config.yaml
num_hidden_layers: 13
d_expert: 64
balance_bias: false
batch_tokens: [32768, 65536, 131072]
train_tokens: 407200000
Below are experts of layer 9 (counted from 0) of a mixture-of-experts language model. Rows are named router (the router's row for the expert), gate (a neuron's input weights, with its number), up (a neuron's input weights, with its number) and show model dimensions 0-223. Each number is 500 + 50 x the weight over its row's rms, rounded and kept within 0 to 999. Numbers have three digits each.
Before each expert's rows: "mostly gets" lists some tokens that are sent to it at least half of the time; "comes after" lists some tokens at least twice as common just before its tokens as in all text. This comes from a sample of Wikipedia text that the model never trained on. Tokens count by the router's weight.

# expert 19
mostly gets: " (", " March", " February", " '", " September", " ="
comes after: "2", " ", ",", " in", "|", "In"
router:514452510606588371521506477531493536484465489517510608503486573488569541628520472524483485559376538544466478476434539464484561427456556525475516509500554429516534449440536483413500487445487623522519517463471418472467474505458476455340564467507500481396479588467464510453492450466495497518502601463615512517493494472431522469533487526449514569489562583504447534493538481548477355463509547488455496447530429488494550475477483424554499501460507418453447503514563425430521436604590537608499559621482480452469491492466486472503451488488457567502455508554469559439439503550482489410510579530597526514530493538469601437419521519529533530516528496610475506524520569528458519520558
gate0:459436559573536397524538440545483544566501471531421450547521465466469530480450489481524423451479513432502610489436472464457473411521530553558504493494538577443507491489529442503504498497561550535466512548512503455534371497430456476554511502498597540409480516473504550541436473408476483507495481628540456416532496500563497489555501459571521467538499449472494518415385507458474498428527507543574529463543433478480591451502567436565469448455589486431578408521495545510506496453589527461524420539535451614458501463497483541391471537470523496510468455540506481400554481566459436470635514522515536440542441544560437493458423557464513479580595587461547531558431457622470533461550
up0:463518490490434498628439472539500416499566509428522462534531434428446529461547473371596502419459487507468502516493458488485498555496416520530510489442460494464507554400487458644511510510505517574479526515519547416570591501488458482464478446420482595426580497461486472421507466468487502503509544527388497496438444485514515509416483384561468438488479544444489501426514614448528585447345559506465475489520558445454537505399505556489511496479500534506486546501542473539503520553530502440451446496576587539520508594443511534523476503531456516525472460468521430524448534444569599525538485464548486524496574540548513520544427532574431503534542467383599431487476505568522452405607

# expert 17
mostly gets: "9", "II", "8", "rd", "7", "antry"
comes after: "1", "2", "9", "0", "3", "8"
router:514431533575495466562500496536516485503530460560534542455526528377478503574433460437513476504421486529498438510449514508472548491454541598672445466455575419546535486484593480416454551430446492613534537564543437511450467503471506443467565489467592399480502569478475430480414432529533525487469561374552426531564533490584512471481422489469510487505532538481410479515508490517432408409500469545402437523488430529500506393454516433592495512442480455530536562571549444512661493526534458532485540465435464518495481473449416506552504501481469552438532476536506572471464456557524425504521497520460528525564484533479524470455436573509517482606589495541530461518435566501517514541561
gate0:647364394496626567520545522556452571514454575532511485485504513530455588530517469457461454507456538511541571498598452509494513517514514508530438535554513461551465498495513494491549497510517438472477515629520457532455464490496408500398476492474541513522471506519411467511452477480536518480530466436564526485442510506497433461523495565499516492569491556418438556513468520492453572420381548572565442527506544467434459560504556579484491498567464545449521499402499470522473470468484550550476460538476484435438439439505416423424533625528538525470546552508549591528515484569577488407500427442479492480405416513434580471443563502588458376503514597505456546441467447542525464459458
up0:505469488477406560453514488520489451560481626492468461490508450494469482449510467516495543501525430537603486495519458451505581515385543579480455554461369562603419392547497423549559489583543470521600501465506424523440575463445553520483504502504442542457494518568530517515521450470491514568452496564459517510501600577474561506498539462517427475475428538496497447541580459417530441526408433516560487541560507503598622606463502492563571496518560564536488591548407456539467480526442459562436505489448550452494541460566547529418491505431520443507480460472480544521531510452540523417379477531451487563484563498507432533489563478421449421532475512440582519511517570506454452566441

# expert 55
mostly gets: "\\", "{", "_", " (\"", " [", " $"
comes after: " ", " (", "–", "/", " [", " $"
router:560412520517549427463472457512508589446492581561513610478489522454557520592505476470532492598469563522459457521413533459539498431453606538558507476547550509636543420431501517451477443478456626520506507478521460522496554501453447501376617486521488443505397540445515459516489489433480576513454547422571548524484485471484456446511486525559492496466451479577346388477513514528484539464465571561508463482551456505507500519531460490525547545499478488525393456520504433410541418597492493614471498578506565460466452566513553543595437533506467544505557488543482525452476399545489434511522563526430503552545448446436572429511499442540494473425447472566528535468495521549510519488569
gate0:462518504544539498517539481559582466543531437556540497445574527507555506404457449488568570582586591533493438418524551536502447538491573542453495480508483458520462474476515591450514506485432552479502461436445515597553459492471583455452457477510551506550468551470510509518410587506487523509550456498524491577470476513557468449490464516479517469444460608500475564440477465483411598488502525465563453570485455447540546485513543473435536513529440536591581500483457557445461534443477442504480572512593542585521449383543488531529531426543612538437494493499565438531530557490489502349445440495466519471531576454508555399509430493587600459511488506471436483570524374585513416567591
up0:452480450501482562414558380439457442531581555506510477465525410498534475564509474458491511566547411455539542461491516430498501508580500417514631556501582531606558416502526506435461437560601447510415522578519522537517465461475491448522456549509531485483486484595457354478507490429515569459427429488423556518502486512510592427461568495510487553466496543460504527527553442491472486520550590505501517568502561405486547574470515479468451526603396496473500499497519445449501517538525598422573508499557554495572513544562540400454520524606544554458480539462390547588482623549524483460487492463506537522492463419535549483447446570465502520502514501491503481497486496420475402502433

# expert 58
mostly gets: " c", " cont", " inc", " elect", "rit", " invest"
comes after: " c", " C", "C", "c", " b", " v"
router:485476585492547533449464418428397514434496472570589493434505539429540543619620490473487509545461499553462449499459533463448569500501571603521476509481510473547501504449552444473544426435502538470530540463526414418502446529439488526483549541447582502354540490405471503514573402464441543507442576448542413535504550486467491495444448548421522560547527525559467480499519444482486521452550470540463434450567429523491510379444514516583474516503560481484435514550506444534532572498518372491492521581475473524497482491442455494548551565583520511548484465534476483495448485537555480454550555503459537495557503616428600444425554538510414454520535524533548480577529551589500550607444
gate0:447503503585522578514594397414553514502434445492544438568476529483554534507464425613463479536478606510436467507406496455449449389533532580493512484544516563544510490541554594530571492499474418465542485443556538423601482541551506490388566513517495497569473533475545492589458545440461496550512487367501486491514533448543509542535458509566545474490501457483472509458563513534496525496432450461531429628483483424567517575494464529517515508490502501392590523414527496516515507535495523539477537478423417483504508420374575497510477509563434541525395525492475533437528519566583573498478491592587476507478476508420564617503414488448455554507428487482521524527571507462478565446490
up0:509463534439521495465555488399554456502512550575499453526498606466545434485536495561614531568481479560541588535520528472455494431535407500486571531579501457545420501452537440499544453450488537559510451449450504522476478531565513455547476481458388581499534515483482588535443466510552438544470406460521449516438513607425712479423502514456433518571482516519548500492533467450509553498462644572450533535464404448426507482513509524477521531581521506454407511469477448629507472514517488440459501501576530482444491486487609525493588505529548508409541476494462469492539470464589512402503505480483507574534472524554471485370515448515518502427514595499453485542479463507466517428541